python train.py --hidden_act="swiglu" --normalize_top_k=true --balance_loss=0.00794 --balance_bias=false --vocab_size=2048 --norm="rmsnorm" --norm_eps=1e-05 --beta1=0.9 --max_seq_len=512 --train_tokens=457800000 --max_steps=6986 --dataset="wikipedia_en"
Below are experts of layer 8 (counted from 0) of a mixture-of-experts language model. Rows are named router (the router's row for the expert), gate (a neuron's input weights, with its number), up (a neuron's input weights, with its number) and show model dimensions 0-47. Each number is 128 + 24 x the weight over its row's rms, rounded and kept within 0 to 255.
After each expert's rows: a language model's description of what the expert responds to. This comes from a sample of Wikipedia text that the model never trained on.

# expert 14
router [118 155 150 160 104 118 126 151  69 146 123  91 150 139 159 116 128  93  95 147 114  87 142 167 102 132 150 141 109 115 113  98 135  98 129 116 149 121 151 144 114 124 129 169 119 116 127 109]
gate0 [149 151 133 157 147 122 157 142 116  79 140 140 184 113 119 131 133 100 124 138 164 103 138 110 118 118 122 135 120 129 154 120 153 128 137 139  73 109  82 119  94  97 144 126 126 110 145 127]
up0 [152 118 109 136 125 136 175 133 141 112 128 121 159 104 143  90 110 113 114  91 139 122 155  76 148 165 114 123 153 174 117 130 129 140 135  94 108 115 156 111  70 116 175 157 143 102  89 105]
It responds to: Number tokens, especially the last two digits of years after 19 or 18 (19-58, 17-97), plus counts like 000, 100, 52.

# expert 37
router [118 132 150 128 115 112 118 126  83  91 143 162 202 108  79 100 109  86 104 105 190 111 142 148 135 100 104 155  97 158 169 107 142 114 145 119 152 148 123 133 154 131 128 147 156 117 153 122]
gate0 [110 142 147  72 147 135 160 133 122  67 155  94 134 156 151 120 145 100  96 125 132 121 143 146 138 112 139  76 118 116 158 138 110 103  82 104 102 120 123 170 109  73 130 151 172 113 112 138]
up0 [149 121 134 118 124 117 165 137 117 125 102 115 162 116  95 107  74 155 127 128 129 150 149 101 153 117 127  86 112  88 117 148 130 113 140 111 138 118 108 143 136 174 121 162 124 130 197 163]
It responds to: Suffixes completing adjectives or role nouns (femin-ine, altern-ate, simil-ar, assess-or, National-ist), and words like former, original, official.

# expert 6
router [103 146 123 130 145 138 115 133 155 157 101 173 120 115  99 130 171 166 133 107 110 161  86 160 147 157 132 162 185 119 136 161 196 105 109 152 140 137 115 150  98 116 136 121 149 140 131 141]
gate0 [ 91 163 118 100 137 130 164 126  96 128 164 117 118 115 109 109  87 129 146  89 125 115 104  93 115 114 122 135 136 126 129  97 102 124 152  86  92  92 155 155 164  96 102 102 153 116 152 135]
up0 [153  96  83 149  96 118  87 107 117 149 153 150 141 140 142 116 166 131  93 119 137 129 148 154 135 149 138  99 103 144 129 115 163 116 119 153 104 158 127 114 110 179 119 119 103 197 120 111]
It responds to: Line breaks ending list items or sections, plus apostrophes, quote marks, full stops, and auxiliaries has, had, have, do.

# expert 55
router [116 160 124 118 116 107 117 134 120 118 126 158 133 191  77 147 146 151 154 109  92 152 148 154 153 123 132 170 118 116 132 116 122 107 138 130 124  84 164 134 120  90  87 113 136  90 108  84]
gate0 [159 128 118 126 101 152  92 102 134 133 161 116 134 141 136 101 123  88 104 117 140 149 134 138 105 119 110 119 109 150 129 138 138 132 132 164 141  99 132 158 167 152 145 169 136  91 112 102]
up0 [ 91 125 127 121 102 106 151 139 124 103 126 140 129 122  93 121 128 135 157  89 125 152 152 169 139 108 131 133  77 126 152 115 122 103 119 131 167 136 119 118 124 137 125 137 121 159 119 153]
It responds to: Endings like -ing, -ack, -ight in film, song and book titles (Fall-ing Down), plus nouns such as work, record, film, episode.

# expert 56
router [140  96 168  99 157 153 148 153 110 142 142  93 108 137  96 122  93 154 178 171 110 145 131 150 128 115 141 157 122 141 163 140  49  99 135 148 143 156 163 153 126 132 139 120 137  91  97 164]
gate0 [161  93 148 166 135 179 152 112 139 167  95 105 145  86 143 106 134 135 106 102 125 148 125 116 149 180 125 129  97 102 109 124 111 125 176 129 139 144 119 147 162 152 117 145  95 115  95 111]
up0 [ 81 133 181 155 107 134 144 109 140 111 102 132 128 114 141  98 157 139 124  73 124 127 128 138 129 143 125 106 114  98  90 140 121 150 145 148 117 146 154 140 138 119 119 195 123 125 110 152]
It responds to: Closing heading markers (==, ====), table pipes, closing parentheses, quotes and semicolons ending list items or wiki section headings.

# expert 3
router [ 93 153 147 140  97 121 128 122 135 119  95  85 113 166 144  98 148 141 156  93 105  95 137 137  85 152 133 122  96 119  93 120 126 156  99 166  93 139  77 126 118 158  82 134 113 146 161 119]
gate0 [177 115  87 111 101 160  91 160  79 127 125 113 155 111 154 106 143 109 117 136  97 144 127 126 135 120 111 143  86 119 118 156 159 120 170  83 139 132 101 115  98 167 109 123 130 118 112 102]
up0 [158 119  84 134 125 133 154 123 136 154  95 125 176 113 129 112 138  88 112 124 104 139 139 127 126 105 122 122 101  98 101 145 171 124 106  75 136 120 145 105 130 146 130 150 133 129 104 118]
It responds to: Century prefixes of years and date pieces in biographies and tables, such as 19 in 1916, 18, –19, century, May.

# expert 49
router [171 153 114 140 120 110 135 138 108 107 154 154 181 148  97 127 132 109 128 111 180  78 117 107 142 108 108 138 161 134 138 127 114 100 129 146 133 130 123 112 129 142 107 116 171 120 142 114]
gate0 [151 141 106 184  90 142 142 132 139  87 126 133 109 126 158 134 143 124 147 124 144 130 125 120 122 150 113 125 110 186 122 141 134 108 151 103 105 126 107  92 164 141 162 127 114 161 123  96]
up0 [111 139 115 148 126 100 184 102  98 126 139  70 144 131 137 157 103 125 131 153 138 111 143 164 130 127 119 113 125 104 112 136 118 102 118 142 132 146 122 144 134 139  96 132 136 150 124 150]
It responds to: Word-final pieces finishing nouns, such as arch-ive(s), man-ual, even-ing, mechan-ism, and common nouns like area, building, government, role.

# expert 63
router [141 132 162 145 135 120 152 119  82 138  81 129 136 153 121 122 118 129 133 166 179 140  81 169 126 137 132 150 141 145 171 127 151 117 121 146 154 153 110 165 174  93 122 118 108 116 127 128]
gate0 [118 141 123 124 102  97 118  96  95  99 133 142 145 136  96 120 129 129 103 147 146 134 115  94 120 107 146 129 136 129 155  75 173 121 128 113 140 156 162 155 153  92 117 128 120 145 149 139]
up0 [179 113 152 146 117 125 139 141 134 141 120 100 152 125 145  94 167 146 142 133 148 141 136 113 115 138 121 122  89 119 144 164 135 134 147 144 120  85  98  86 100 134 133  96  94 129 103 146]
It responds to: Sentence-ending periods, line breaks, heading markers == and clause-linking words like that, which, because, where, announced.

# expert 36
router [142 118 114 123 122 125 126 140  91 133 119  84 111 112 144 142  97 112 119 167 101  86  92 164 108 115 116 179 154 103 128 136  96 142 139 130 138 118 130 151 153 118 144 125  54 178 132 121]
gate0 [127 137 123 168 105 145  99 164 139 161  97 129 130 149 119 116 137 179 118 126 143 117 127 134  94  93 121 139 158 131  71 113  89 114 128  82  79 113 116 174 107 111  85 131 126  79 165 152]
up0 [141 172  90 120 135 131 116  96 169 119 165 135 103  94 114  99 159 131 179 139 118 123 128 120 140 173 128 126 137 143 147 108 112 112 101 121 102 107 113 107 129 116 173 157 129 108 138 100]
It responds to: Standalone numbers and years in table cells, lists and citations, such as Day 3, Disc 15, no. 1, 2005.